config.toml
d_model = 160
n_experts = 32
d_expert = 160
d_shared_expert = 0
norm_eps = 1e-06
tie_embeddings = "early"
lr = 0.00468
beta1 = 0.95
grad_clip = 0.5
seq_len = 512
steps = 5063
Below are experts of layer 11 (counted from 0) of a mixture-of-experts language model. Rows are named router (the router's row for the expert), up (a neuron's input weights, with its number), down (a neuron's output weights, with its number) and show model dimensions 0-79. Each number is 128 + 32 x the weight over its row's rms, rounded and kept within 0 to 255.
Before each expert's rows: a language model's description of what the expert responds to. This comes from a sample of Wikipedia text that the model never trained on.

# expert 25
It responds to: Institution name words. Head words and endings inside names of organizations and places, such as University, School, Museum, Association, -ries in Imperial Chemical Industries.
router [176 137 147 186 118 150 128 101 129  74  55 126 101 170 133 130 116 135  65 205 156 132 162 111 123  56 150 115 126 118  87  86 130 130 223 143 150 107 152 153 151 151  79 130  98 142 153 127 161 143 108 150 131 103  76 177 115 130 132 148 131 112 118  99 212 129 124  91 144 208 129 142 116 100  78 135 164 130  81 162]
up0 [150 126 128 123 161 127 169 114  89 114 105  79 109 146 109 106 132 106 129 102 161 133 180  45 126 139 131 116 164  87 102 172 191 146 183 167 135 142 163 137 151 129 174 101 134 162 130 123 129 146 150  86 176 214 124  99 170 122 222 109 140 124 125 110  89  73 131  84 190 145 185 147 124 101  77 120 174 120 126 127]
down0 [ 85 123 133 145 125 156 129 148 168 230 105 134 135 168 131 127  92 128 111  67 129 108 106 144 126  98 131 171  90 153  47 113  74 157 133 142 126 172 124 155 121  91 171 125 127  85 136 112 124 149 188 146 100  68 119 149 176 111  44 124 123 154 119  62  88 139  88 159  97 132 114  71 191 152 131 156 126 158 109 122]
up1 [206 107 128 157 112 128  49 141 110 137 200 158 138 107 105 117 107 123 131 126 141  86  87 125 124 131 132  75 135  97 145 148 124  96  99 166 164 148 123 150 119 115  87 163 184 134 146 121 121 109 119  89 172 183 232  75 157 117 118 123 128 126 143  78 125 107 110 189 144 162 108 128 185  81 125 164 138 177  86  95]
down1 [133 151  90 178 132 204  82 136 168 137 129 138  94  89 114 102 197 127 124 171 164 125 127 103 125 100 143 172 142 133 118 148 126  69 130 122 119 181 122 176 125  68 123 129 112 128  99 134 113 112 106 149 180 100 140 208 146 188 153 125 130 131 139 157 140 117 116 123 175  75 161 134 143 143 185 113 140  97  96 155]
up2 [148 100 106 154  40 124 109  97 123 137  98 113 177 102  81 140 122  99  96 146 124 125 147 161 155 121  82  84 119  94 117  88 162 119 133  82  73 143 123  91 148 163  72 173  58 128 135  99 205  50  98 103 186 165 157  72 139 119 144 118  86 120 108 154 156 109 122 127 163 126 168  64 167 156 128 138 152 131 113  95]
down2 [181 105 140 197 163  70  76 149 123 134 136 122 126 146 137 129 120  72 191  61 175 171 153 114  95 136 137 137  98  34 119 138 128 116  95 228 129 135  83 134 125  76 174 135 126 147 148  74 132 145 159 126 152 131  64 117 142 144 130 131 141 118  76 126  41 171 128 127  75 120 185  95 118 121 103 156 162 119 134 109]
up3 [208 133 184 129 143 148  49 128  86 127 178  39 169 161 113 133 151 164 125 103 151 129 175 127 115 113  95 145 144  77 158 107 119 163 132 140  91 105 119 122 126 135 117 112 188  72 133 121 167 123 124 119 121 130  85 173 215  96 110  84 149 185 146 106 113 103 182 143 131 128  86 132 122 140 180  79 136 117 135  69]
down3 [114 112 124 122 123 120 124 172 121 116 119 133 130 150 124 168 139 186 127  51 108 123 124 111 128 138  69 150 158 142 166 134 164 130 132 102 127 165 102 109 127 194  55 183 119 131 166 160 110 172 197  87 117 150 146 108 132 185 127 126 122 112 155  95  99 133 139 128 107 143 113 217 138 135 100 122  92 135  96 160]
up4 [145 163  85 119 106 156 153 162 164 120 142 140 123  84 107 160 128 169 153  78 149  88 150 125 123  95 137  56 198 128 131  94 143  88 180 128  85 163  97 135 102  51 163 149 128  83 121 158 154 196  69  89 123 132  63  71 116 130  87 114 122 139 153 159 138  87  93 116 145 159 103 122 150 102 193 169 126 133 107 159]
down4 [131 139 134 119 133  93  59 126 146 131 164 133 123 138 136 116 141  78  91 147 135 115 133 170 151 163 122 118 145 164 120 134 135 122  56 128 163 124 118 106 114 127 169 137  65 190 176  69 199  55 106  89 113 127 118 124  68 193 106 117 116 165 115  69 126  83  96 159 147 111 160 111 138  69 123 144 118 163 135 117]
up5 [160 117 136 124 117 108 166 147 117 138 110 143 129 153 121 115 183  63 159  96 131 106 102  83 153 152 135 134 123  87 145 148 191 109 122 114 148 110  51 169 118 146 117 139 136 202  86 103 115 106 117 157 121  93 147 142 110 158  72 125 174 104 105 127 158 117 102  59 120 167  43 218 144 117 111  89  46 137 126 134]
down5 [198 132 134 139  89 153 108  93 111  62 137 126  87 110 142 126 134 113 125 106  90 187  69 106 129 115 128 169 112 172 150 156 137 127 118 110 129 142 163 144 129  92 137 101 124 118  95 107 119 145 156 152 133 115 106 152 151 133 104 211  81 114 141 129 139 139 125 136 162 123 127  91 135 126 112 140 134 186  71 195]
up6 [125 109 102 110 116 123 109  98 163  40  71 157  77 186 142 115 129 154 184 110 143  97 126 178 181 108 103 153 197 124 134 162 147  94  84 110 128 173  93 111 207 131 158 106 174 128 122 137 144  84 173 150 136 106 129  96 197 118 162  96 130 146 133 164 131 123  80 117 143 180  76 126 141 180 113 129  91 117 169  66]
down6 [162 104 102 123  91 224 158 124  84 166 131 129 131 108  88 122 141 149 111  44 163  77 178 131  72 106 133 109 185 117 125 132 110 128 112 133 133 195 139  95 207 131 120 148 152 185 105 192 135 179 142  90 112 122 129 125  85 114 129 108 140  59 245 109 130 134 132 153 145 123  93 123 131 127 119 115  65 127 136  88]
up7 [146  85 135 146 158 197  73 146 130 108  95 105 155 128 161 120 116 138 106 127  27  81 107 137 120 118  76 177  86 160 125 102 116 127 183 136 152 107  71 148 117 158 143 134 111 115 105 140 129 179 142 121 124 129 147  97 131 171 137 134  83 101 136 126 128 151 149 144 128 126 120  67  87 112  92 176  66 166 115 117]
down7 [101  30 139 152 130  64 128 120 136 144 121  96 137 170 134 145 159 139 193  94 129 175 138 186 151 191 124  98 115  96 173 132 125 183  85 110 141 116 113 152 160  94 143 117 208  70 126  85  87 147 102 139 133 128 142 133 106 136  77  86  99 142 123 187 103  95 118  72 175 135  75 148 126 185 167 138 125 123 118 134]
up8 [147 110 160 120 152  92 118 112 142 155  88 108  81 108 112 136 115 150 120 117 123 106  90 122  69 161 129 191  88 140 132 157 112 148 188 154 140  17  92 146 165 134 142 146 158 156 162 105 136 123 125 146 129 125  86 209  84 115 138 137 135 115 172 129 124  41 127 145 110 159 165 152 116 147 130 110 126  65  86 152]
down8 [ 92 127  95 140 161 149 111  97 127 141  79 138  80  85  50 111 120 173 121 129 153 109  71 152 125  93 150 129  68 153 165 135 136 151 111 123 119  91 112 103 121 126 143 124 228 151 147 149 156 108 144  81 150 174 151  63  92 216 197 184 123 136 115  98  52 152 128 124 220  94 115 125 107 126 135 127 153  73 109 116]
up9 [140 107 141 133 113  87 134 128 147 136 136 125 120 181 146 105  93 122  69 116 157 113 120 101 147 129 125 131 144 119 199 136 163 136 100  77 112 121 129 126  94 190  87  78 114 133 148 160 120  73 198 102 127 131 163 142 112 113  94 147  86 162 100 107 195 140 166 190 135 118  11 136 125 127 169 164 140 126 113 128]
down9 [156 120 128 125 181 104 168 141 151  82 127 122 110 145 132 113 123 129  52 134 125 123 141  90  84  97 103  76 115 134 169 131 108 127 158 111 136 148 172  84  68 164  97  96  86 145 119 124 131 153 129 104 132 152  87 185 116 138 130 145 129 170 121 145 184 209 124 129 157 172 134 147 110 113  49 162 126 152 149 158]
up10 [140 110 101 129  87 106 153 126  63 154 133 136  92 135 127 155  99 132  94 124 156 109 107 143 166 115 115  99 136 123  67  80 121 134  53 167 149 118 102 138  98  95 200 165 137 160 108 150  67 182 126 151 250 135 141 136 147 144 106 126 116 109  95 120 111 121 100 108 157 158 164 117 103 144 169 132 143  93 121 108]
down10 [151 152  62 128 112  87  77  77 107 129  91 140 141 169 140 160 106 101 108 138 151 154 131 142 127 141  76 120 130 119 154 107 108 155 119  96 165 127 139 196 143 165 140 169 136 126  92 102  98 143 140 184 157 105 161 128 122 117 104 120 129 175 133 159 100  98 117 126  21 156 118 105  35 114  73 183 168  94 164 136]
up11 [125 137 132  87  62 152 109 151  78 160  69 180 138  42 193 128 164 126 175 125  82 160 170 129 133  87 122 150 109  60 100 149 171 154 125 128 160 116 124 130 187  92 108 116 145  82 108 126 145 141 136 127 150 116 223  91 136 150  98 119 139 107 116 152 108 105 137 135 131 224 128 112 157 131 130 158 133 141 130 109]
down11 [190  96 143 115 131 142  96 174 126 160 168 117 138 141 138  80 175 123 127  64 128 126 105 152 139 150 144 134  70 124  80 104  81 111 167 126 151 134 127 116 139  83 170 157 125 174 108 135  88  70 164 103 104 105 115 131 120 102 131 156 140 120 147 136  91 146 127 154 130 129 129 103 140 156  92 135 142 100 131 106]
up12 [132 164 119  59  50 177 181 126 120 139 127 140 134 133 105 158 124 156 111 118 129 129  73 121 123 130  85 176 127 126 114  94 108 136 172 125 166 120  78 122 189 118 161 120  92 136 112 175 104 125 124 142 181 122  64 194  94 164 130  97 175  88  70 106 172  27 149 148 176 106 129 124 207 108 127 100 133 140  82 107]
down12 [ 85 138 128  95 122  48 137  80 120 121 186 151 129 134 114 116  88 177 230 103 155 112  65 179 181 147 187 131 104 115 130 125  97 118 167 106 127 119 116  71 145 151 140  94 166 126 109  84 137 115 105 157 114 223 177  99 154 126 175 132  97 147 121 128 155 121 102 108 117 132 126 163 139  98 136 104 105 120 135 155]
up13 [137 136 112 132 112 137 130 124 112 111 112 112 144 102 163  98  82  93 175 136 111 143 180 162 108  70 125 191  78 204  77 156 120 100  59 128 107 159 170 174 129  86 105 216 102 169 139 181 173 103 117 129 116 128 122  33 183 169 129  88 164 107 145 127 130 169  57 154 156 144 169 156 137 124 143 125 122 168 137 106]
down13 [103 117 115 131  88 121 180 146  57 135  98 138 155  60 124 120 124 131 213 127 156 159 139 145 119 143 137 122  63 101 123 136 140 208  91 109  68 183 164  92 134 102 135 187 115  99 135 126  64 142  99 169 127 133 109 128 140 144  73 115 134 102 102 130 136 177 106 106 135 131 151 146 109 124 146  81 156 109 124 147]

# expert 6
It responds to: Family, possessives, surnames. Possessive pronouns and kinship nouns in biographies, plus surname endings before said or stated, e.g. his, her, father, wife, Humphries said.
router [131  85  72 161  98 114  68 141 153  89 111 169 129 135 118 124 138 154 100 140 113 117 169  79 142 112 114 154 152 155  71 179 172  91 149 122 155 183 133 201 155  94 106 105 125 169 143 137 121 106 163 150 171 111  91 123 123 176 118 118 172 143 140 156 158 148 115  92 135 168  75 114 123 153  73  86 109  77 139 173]
up0 [162  71 164 142 118  95 196 128 204 180 135 168 119 143 153 113  72 165 154 142 137 136 135 156 134 125  98  78 161  70 120  58 151 206 109 137 126 131 139  75 160 122 120 138 129 119  89 149 133 109 162 129 133 137 125 124 155 127 115 123 105 125 124 154 108 144 128  72 113 117 132 152 132 144 150 154  88 164 188 114]
down0 [138 191 114 140 119 105 133 119 123  98 130 160  66 138 173 186 108 116 110 128  95 132 119 171 129 115  99 115 114 110 152 118  85  79  85 145  89 119 146 101  99 174 103 101 128  88 136 129 170 131 132 178 110 126 171 167 159 178 145  62 110  99 145 167 125  66 164 176 125 187 166 142 124 147 147 126 126 129 115 110]
up1 [152 114 156 120 149 120 112  96 128 110 119 181  99 140 160  79 103 141 144 164 178 130  62 143 123 115 123 128 106  59 149 122 128 125  89 133  83 206 183 145 151 131 104 141 199  93 120  54 121 129 126 161 149 175  81 131 162 154 133 113 126 120 153 108 162 182 103 119  93  76 100 119 145 107 205 116 129 124  92 158]
down1 [142 160  84 136 124 125 123 135 120 145 134 127 158  99 128 167 104 110 161 189 115 140 140 133 144 128 151 106  85 129 161  96 141 107 223 213  83 119  49 145  54 148  91 135 118 103 130  57 179 140 116 124 106 150 146  36  70 125 103 125 139 125  68 125 101 163 113 115 112 125 133  59  97 128 114 114 150 140 122 133]
up2 [119 133 129 142 118 170 139 159 126 113 129 103 108 231 112 101 186 131  93 108 104 110 171 153 156 141 121  98 157 115 125 112 101 146 136 127 125 119 118 172 104 125 153 196 137 113 117 136 105  71 152 172 138 150 163 143 125 126 110 148 123 128 196 175 110 144 172 129 121 124  97  95 121 126 112 134 118 145 154 128]
down2 [159  97 130 141 125  97 153 125  96 206 145 185 173 151 114 128  87 115 127  97 132  70 173  97 107 130 123  44 120 164  99  85 166 102 207 145 144 148 105  95 126 129 133 162 153 109 127 124 211 102 104 112 137 128 158 173  81 127 106 143 160 134 143 141 140 148 109 149 128 124 126 125 117 133  51 115  95 159 123 171]
up3 [ 91  82 204  86 107 127 127 111 123  94 113 121 134 155  75 145  95  63 150 114  82 175 120 154 162 126 102  67 109 108 146 201 174  81 111 116 125 162 209 131 158 126 198 185 135 124 137 179 122 115 132 151  78  55 135 129 149  88 110 161 112 113 148  95 124  87 120 111 111 167 185 115 133 125 192 126 107 157 139 121]
down3 [115 137  21 103 107 108 140 140 134 130 185  78 133 105 135 162 141 125  77 167 217 131 164 128 119 140 165 117 115 115 102 122 104 134 157 162 198  88  64 139  89 139  62 121  86 114 131  43 138 154 147 159 101 148  88 118 127 158 183 114 117 117 143 157 131 146 181 120 138 123  91 123 124  93  87  67 140 106 119 101]
up4 [147 208 228 140 165  75 126 128 109 128  88 171  82 135 118  45 136  94 138 130 132 144 148 130 105 148 108 108 123 121 100  44 117 169 124 123  98 129 120 131 128  90 127 131 126 112 165 188 151 136 133 137  91 150 128 121 159 139 129 141 186 125 168 133 131 142 100 167 138 109 192 101 104 159  99 122  66  67 129 197]
down4 [127 126 130 103 129 154 131 124 100 171 156 123 130 126 124 121 161 123 108 145  77  63 127 118 129  69 101 130 110 146 127 168 166 102 104 127 125 107 130 127 138 210 129 172 124 141 139 144 196  86 156 101 147  99 141 193 104  84 106 150 104 110 139 129 175 125 125  87 124 144  87 122 136 132 114  90 198 157 128  84]
up5 [121 127 130 100 127  34 127 117 155 136 105 124 124 138 119  88  74 149  39 156  91 128 153 100 190  94 128 142 126 136  99 159 151 111 126 129  91 151  93 153  83 141 132 109 119 125 125  99 178  85 161 163 134 149 138 192 126 102 131 138 160 195 117 173 164 153  63 141 155  97  82 141 149 167 156 180 148 123 113  85]
down5 [ 90 184  78 102 110 162  96 126  91 131 169 164  86 181 107 100 139 128 149  86 131 148 105  89  74 135 163 145 133 129 146 141 113 187 140  64 203 163 139  95 175 124 130 162 120 143 154 169 128 141  69 125 171 170 113  76 161 166 134 131 106 162 108 198  94 164 141 122 124 130 106 123 133  97 102 110 145  89 125 209]
up6 [ 99 195 187  95 126 120 143 126 141 105  80 210 126 160  80 153 105  78 101 127 140 121 127 138  82 157 179 144 100  74 132 134 105  64  44 171  85 114 193 106  51  99 123  98 142 104 118 200 122 140  83 108 184  89  91 133 121  56 136 130 119 173 109 120 119 129 118 128 114 123 214  89 114  91 133  95 175 107  56  97]
down6 [138 131 176 148 147  56  85  95  89  95  95  85 125 131 156 201 104 136 140 156 161 125 122 112 125 127 128 124  91 107 125 127 107 121 115 128 165  89 194 111 166 104 111  48  59 123 131 138 126 146 119 174 111 117 117  97 169 140 175 106 155 171 126 126 162 138 133  91 118 151 201  78 138 112  94 126 162 154 110 122]
up7 [ 95  95 142 125 124 133 144 187 124 104  43  77 167 110 140  83 144  40 193 106 103 120 122 139 136 137 129 152 151 108  74 133  82  99  67  79 119 129 161 166 153 151 110  94 130 116  70 140  97 138 118 169  96 125 114 119 141 153 100 172  70 124 127 117 164 155 145 147 153 134  58 107  76 154 133 158 159 145 134 146]
down7 [138 129 132 194 120 131  94 107 109 116 133 155 130 126  94 127 127 163 123 137 197 147 127 172 101 176 131  58 146 110 129 137 122 116  67 136 109 168 173 120 129 104 118 102  87 111  81 142 109 105 120 149 129 135 190  54 139 124  60 123  43 125 132  96 132 135 190 155 142 113 136  89 185 127  94 127 135 117 123 135]
up8 [ 98  98 116 115  48 140 141 149 104 111 132 125 201 128 149 220 131 177  66 137  98 121 144 202  96 134 180 154 171 122 104 190 129 117 146 164 100 156 120  79 186 147 117 132 125 119 171 120 143  93 129 138  94 141 130 136 133 117 145 139 127 129 113 163 135 105 104 131 163 143 188  94 150 173 105 150 136 111 103 140]
down8 [143 116 149 136 155 145 135 130 123 110  97  35 142 138 131  97 149 144 106 105 132 115 159 131 182 102   0 112 115 188 201 145 125 149 189  78 146  98  77 132 122 138 114 134  64 138 117 105 155 112 111 119 164 158 119 155  89 126 155 132 116 117 103 160 126 157 110 132 111 123  92 180 151  43 136 173 130  85 156 148]
up9 [ 89 122 118  85 133 126 158 138 127 148  97  86 123 147 145 128 146 143 187 164 167 132 118 123 136  82 195 122 168 154 112 142  77  95  83 113 171 127  95 145  69 183 137 151 117 142 115  86  45 144  99 129 162 128  56 193 162 194 130 129 174 116  84  98 144 128 223 111 170 123  95 140  76 130 111 110  94  72  80 123]
down9 [122 134 115 194 121 123  88 179 148 166 136 128 128 158 155 140  96  48 135 130 207 103 136 126  92 129 132 113  97 178 115 129 150 146 133 143  52 123 150 111 127 103 142 150  93 143 123 113  87 172 100 155 155 105 122 134 107 174 146 132 125 146 130  69  75  83 103 181 118 209 143  81 115 130 116 149 144  95 122  85]
up10 [129 136 122 163  77 154 128 180 163 205 101 120 138 148 149 165 117 184 135 110  53  55 158  98  87 107 138 161 104 159 129 126 138 119 155 138 111  64 135 148  48  98 172 137 121 160 143 127 127 172 140 134  87 182 140 142 131 161  63 136 132 177 131  92 123  94 117 146 165 133 126  48 127 174 102 143 152 137 143 167]
down10 [157 149 136 137 165 122 132 127 125 130 122 128 111 133 141  93 158  77 130 146 146 173 128 136 202 174 162 137 119 104 116 157 117 127 101 130 152  75 131 106 215 129 136  44 140  64 128  88 131  91 128 170 168   0 130 132  99 127 152  98 125  96 169 151  69 161 131 105 135 177 146 149 125 107  89 186 110  93 138 158]
up11 [107  88 110  92 114 135 120 134  70 123 184 130 129  52  59 135 123 151 187 122 138 116 105 153 122 118 108 172 125  70 140 140 111  80  88 149 104 136 134 116 127 106  87 139 157 153 112  78 144 152  42 127 134 154 105 134 138  77 130  67 123 119 134 150 176 172  72 121 130 142 178 143  70 176 137 130 175 146 145 132]
down11 [104 128 135 143 153  87 140 180 124 164 121 172 134 137 138  93  96 112 131 140 191 182 126 113  90 136 129 108 126 202 120 139 135 189  62 103 144 105  84 108 226 104 111 168 111 124 126  69 148 155 141 178 187  92  93 124 151 139  98 149 106 175 164 144 118 139  78 127 140 103 124  91 130 144 118 149 123 183  36 166]
up12 [ 35  83 125 116 114   0 129  90  88 106 107 117 100 145 132 125 137 191 139 145 154  84 120  95 167 125 129 111 150 148 181 132 158 115 100 123 125 120  81 171 139 199 106 154  79 151 127 158 131 131 143 125 158  83  95 164 137 128 119 171 103 104 164 159 106 128  92 163 179 194 153 122 156 146 131 129 124 128 116 105]
down12 [197 219 103 133 143 137 138  65 151 164 197 109 129  62 110  86 148 162 190 132 150  96 134 136 142 128 114 163  79 151 111  78 117 148 139 114 117 151 153 143 160  39 135 128 115 109 114 138  92 181 118 165  94 152 190  53 129 148 143 103 116 140  64 128 104 153 187 106 125 131 100 156 117 114 154 174  73 128 103 131]
up13 [ 71 100  99 108  95 150 126 151 162 144 154  85 131 114 136 128 193 129 136 101  77  80 142  80 132 134  80 131 153 157 163 115 131 128 127 121 104 140  56 118  89  80 122 135 139 171 181 137 153 121 161 111 141 103 199 120  73 111 135  92 123 110 152 127 194  45  96 143 113 148  48 164 127 135 150 124 109  98 122 167]
down13 [161 145 182  97 151  90 180 128 130 105 172 130 100 189 161 102 108 133  94 154 147 140 102 170 123 131 163 161 134  54  85 128 111  55 110 130 124 164 135  92 106 156 133 121 148  93 129 162  91 125 119 119  93  89 133  86 164 125 169 135 120 166 135 111  60 103 129 149 145 110 197 129 115  83  48 149  77  93 143 109]

# expert 2
It responds to: Digits and numeric punctuation. Digits and separators inside numbers, codes and coordinates, such as the 14 in 142143, the comma in 140,191, and route prefixes like US.
router [ 90 147 104 129 182 109  92 154 143 122 138 187 189 219 159 125 105 137 114 150 110 118  65 142  95 134  61 105 106 160 145  87  92  75 153 104 175 105 135 123 115 157 205 101  95 123 103 162 170 169 146 144  99 159 122  99 143 153 157 136 143 168 149 133 133 139 151 170 143  91 190 109 126 128 114  83  96 126 172 120]
up0 [129 120  53  59 107 130 199 136  94 115 106 123 114  97  40 152 139 116 134 178  94 170 120 126  84 148 134 172  71 133  74 139 164 128 130 135 125 164  85 132 187 142  93  98 131 130 129 137  73 121 123 152  97 125 119 134 150  89 172 126 164 123 119 118 150 128  90 152  96 211 195 132 101 135 255 117 111 193 170 142]
down0 [158 135 108 105  81 137 145 139 143 142 135  75 122 165 120 143 123 211 149  71 152  78 148  82 137 122  99 100 122  84 121 139  95 119 120 128 172 168 101 170 166 127 130 129 114 141  12  26 124 117 147 133 129 146 170 132 108 103 127 132 161 113 159  60 178 177 127 102 150 124 119 128  77  99  99 148 112  96 160 146]
up1 [132 144 114 104 139 166 126 161  87  98 145 196 137 132 128 190 160 136 165 115 107 133 136  70 228 101 100  64 111  88 130 196 113 182 101  57 159 159 101 148 140 213 133 152 161  69 111 141 108 121 155 176  98 161 124 126 145 102 121  85 151 153 127 116 110 117 117  79 150 155 145 118  81 165 184 121 149 128 114  78]
down1 [153 151 146 112 174  55 123 134 162 128 117  53 145 136 115  47 110 121 159 129 125 140 144 127 106 140 131 135 173 121 121 121 144 122 105 179  68 154 138 123 150 114  97 167  24 121 113 143 152 141 157  77 139 114 156 152 102 138 194 162  99 138  85 147 128 138 101  66 121 153 124 107 172 126  93  88 128 174 139 157]
up2 [190 105 123 105 160 135  88  93  68  94 166  95 132 133 123 129 131 125 102 162 249 189  58  83 118 128 109 196 112 151 125 142  95 190 125 175 155 119 194 146 130 164  97 107 149  72 133 112 142 158 165 116 149 110 109 140  82 131 154 106 138  42 177 124 123 132 115 229  88 163 109  98 140 143 125  77 162 133 141 102]
down2 [122 159 125 137 103 139 131 147 111  96 158 116  98 109 126 120  39 154 138 128 113 141 156  88 131 109  91  88 102  68 138 144  74 200 168 115 144  66 110  47 115 131 116 103 177 146 118 134 117  86 159  59 106 174 149 108 144 116  92 118 175 114 130  69  99 195 124 201 156 156  83  94  88 141  78  75 141 172 104 135]
up3 [103 123 132 157 139 131 106 105 129 142 204 137 115 173 165 135 158 174 117 126 101  67 178  95 150 126 131 141 133  72 170 138  89 123 102 109 123 181 176 105 165 138 161 135 120 126 116 174 138 157 138 150 149  80 225 128 130  45 109 194 141 134 102 145 131 182 203  96 143 187 150 146 169  61 124 128 174  94 125 118]
down3 [162  76 133 147 151  72 102 136 127 122 155 146 107 170  65  96 150 128 184 129 124  85 160  78 112 118 145 114 102 127 119  26 162  90 105 106 117 134 157 151 149 146 149 166 128 122  92  56 172 203 136 149 148 131 142 128 177 174 176 108 112 107 174 150 120 142 124 133 120 123 144 138  86 102 128  48 144 144  97 129]
up4 [ 82 100 173 134  92 114 151  98 200 147  43 107 143 150 101 108 132 196 112 159 135  99 115 140 142  93 128 174 129 154 193  85 142 140 138  39 105 125 165 186  99 147 103  89 140 156 113 171 135 126 120  97 124  90 105 161  55 150 108 120 118 135 123  93 141  80 135 206 126 102  90 111 109 191 118 126  85 139 128 136]
down4 [132  88 138 172 194  83 131 165 131 189  86 128 127 108 109  84 177  92 136  45 132 154 137 161 106 115 211  71 140 128 127  99 124  93 123 100 121 145 140 157  72  76 167 103 157 100 160 123 149 141  47 163 101 141 131 137 154 102 125 137 130 129 109 151 170 126 172 162 132 104  55  82 131 139 126 103 105 154 153 127]
up5 [146  61 104 114  52  95 142  73 148 121 143 129 178 188 117 112  92 107 128 142 124 135 126 129  78 125 132 111 112 130  36 130  98 197 143 114 130 138 119 142 136 187 122 109 125 139 133 126 184 119 127 122 145  56 134 125 181 171 163  99 145 116 130 213 137 108 131 118 130 129 156 152  80  77 154  52 188 127  71 108]
down5 [106 112 171 163 130 142 156 223  98  73 169 125 118 187 115 133 183 174 131 124 142 105  79 169 141 147 122 153 111 155  72 112 137 147 114  90  99 108 105 141  99 161 156 163  87 101 141 154 147 105 150 122 124 162 161 145 167 124 155 164 139 117 139  94 111  68 157 141 176 119 136  94 185  46 143 155 137 123  82 114]
up6 [100 126 182 130 105  73 165 139 133 119  99 176 179 104  90 175 133 133 131 121 133 182 171 178 125 132 123  78 205 121 111 141 125 121 143 119 147 139 122 102 145 133  94 120  72 166 136 153 138 129 128 153 135  84 135 140 179 151 132 118 214 143 142 173  90 116  83 110  62 142 134 139 171 103  97 155 133 177 119 145]
down6 [130 105  89 121  90  44 152  92 153 157  88 128 105 192 147 138 115  99 135  91 164  92 140 144  99 124 146 109  97 165 159 166 130 136 106 186 107 128 184 125  89 133 122 132 174 180 130  78 169 207 146 162 117 142 178 124 134  78  97  29 128 155 161 165 104 142 100 128 102 139  94 173  60 156 123 170 157 136 155  78]
up7 [ 56 102 178   9  97 142 118  82 131  89 110 185 134 159 180 136 125  16 168 137  99 106 175 115 106 147 134  37 180 128 155 135 142 160 102 128 223  84 127 105 155 140 139  77 131 131 142 145 141 168  86 132 138  71 114 156 135 130  89  94 127  86 134  95 174 128 164 123 114 130 120  77  96 132 117 136 124 106 112 142]
down7 [128 133  92 133  65 120 111 127 127 107 150 139 136 130 124 140 117 127 140 122 123  64 181 115 121 127 117  97 123 148 112 141 111 121 159 106 172  85  86  91 128 121 101 168 172 125 126 111 156 156 163  96 114 119 218 107 169 124  93  84 157 151 167  73  98 139 126 102 136 113 143 116 160 147 125 128 118 125 165  85]
up8 [133 116 166 160 142 168 189 153 129 122  12 128 126 129 145 129 108 150 174 146 126  82 178 120 161 176  54  73 109  29 131 110 122 132 178 125 147 148 125 139 132 106  82 111 127 135 110 117  76 125 145 117 177 115 149 129  73 138 162 101 114 168 129 128 133 149 202  85 137 164  99 135 109 109 131 118 125 150  99  97]
down8 [113 141 123 129 102 121 104 132 125 210 160 127 118 122 145 142 146 143  90 111  74 104 154 152 143 159 136 113 116 115 166 133 159  49  89 142 159 119 146 116 131 130  79  98  82 198 148 126  60 146  97 120 137 156 188  45  73 112 120 175 132 126 145 130 196 141 155 146 124 176 133 128 105  97 125 160 154 165 127 148]
up9 [ 70 142 134 165 127 148 126 147 110 134 103 152 198 134 105  77 117 139 121 120 115 163 149 154 154 150 106 133 182 132 111 142  97 113  70 147 149 120 102 151 151 176 165 158 116  96 130 119 152 129 107 122 150 132 129  97 149 162 130 115 135 147 136 159 132  57 125 125 107 141 154 174 183 125  80 180 152  86 133  83]
down9 [198 129 117  99  82 105 168 134 159 137 119  69 112 145 173 182 104 163 122 122 144 111 131 197 175 108 136 138  59 109 126 110 120  76 127 176 102 133 176 125 112 155 162 135 159 109 124 108  96 152 143 139  81  89 126  75  69  93 122 132  67 137 100 133 132 132 115  89 103  96 129 215  74  93 159  86 134 124 133 152]
up10 [140 124  92 151 110 122 137 101 110 121 148 154 144 126 115 111 115 146 116 100 142 158  82 111 104 181 176 116 134 100 129 112 116  49 132  68 152 143 127 138  83 171 145 126  93 113 172 130 150 151 149 121 106  62 175  89 165 141 143 132 134  48 129 153 125 107 161 174 160 167  91 124 129  50  90 116 124 102  53 120]
down10 [ 81 139 200 127  82  95  89 123 164 150  63 124  60  91 151 126 164 112 114 129 119 127 117 132 118 131 182 135 106 112 140 108 130  93  84 183 118  84 120 126 167 137 109 116 120 112 138 100 139 120 207 157 107 150 107 164 128 139  97 117 189 163 133 147 129 129 162 137  79 109 114 137 130 136 124 163 116 120 164  85]
up11 [132 175  83 123 175 139 137 100 125 159 181 126  88  94 147 193  71 106 101 150 140 144 136 128 140 103 137  65 134  93 131 100 132 161 127 188 140 122  85 100 195 136 106 153 170 175 124 123 124 128 126 116  68 133 159 128 215 145  94 113 142 158 143 108 143  55 121 139 126 139  98 121 126 120 124 107 131 168 147 138]
down11 [133 151  81 127  50 111 117 152 176 176 107  92 195 146 126  44  97 133 162 161 151 103 128 180 143 115 120 138 153 156 133 148 143  75  98 138 140 131 145  84 117  94 221  94 142 153 133  75 177  96 154  71 138 112 108 134 176 137  90 154 128 151 151 151 121 100 128 169 107 118 126 117 133  89 117 133 131 126 121  82]
up12 [126 198 102 130 166 107 155 151 135 103 156  65 121 144 172 125 119 132 125 123 134  72 148  84 140 127 108 108 129 213 138 178 153 146 112 145  91 168 145 159  65 115 127 130 134 170 141 146 171 119  97 100 172 147 179 133 181 220 119  74 162  97 142  71 139  92 129 101  99 144 151 119 105  88  97 149 130 123 126 114]
down12 [113 129 120 131  95 118 123 175 118 120 129 134 123 116 104  93 103 108 178 123 182 129 135 111 152 123 101  92 164 139 119 129 123 119  87 110 136  70 120 119 109 142 122 174 136 123 133  90 149  91 128  66 123 172 141 202 162  21 110 167 147 124 148  95 103  74 112  99 138 161 129 172 153 122  89 126 125 151 143 173]
up13 [126  65 138 104 121 138 125 115 114 130 113 106  76 118  46 172 121 116 131 147 108 127 156 129 141 101  90 157 120 119 120 118  77 117 154 117 118 150 150 117 135 157 146 191  81 134 133 127 109 109 113 104 137 225 134  62 177 167 129 102 176  42 113 125  79  69  91  69  76 151 131 154 156 140 113 133 130 112  90 110]
down13 [134 122 129 128 128 190  90 142 106  64 160 149 132 174  59 132 143 169 127  77 133  57 106 143 102 114 163 134 118  78  62 137 100  96 155 100 144 145 132 187 111 102 153 107 129 141 129 135 134 136 152 163 124 131 124 144 130 120 172 198 117 170 119  62 118 128 175  97 145 158 131 108 145  91 123 136 116 155 136 108]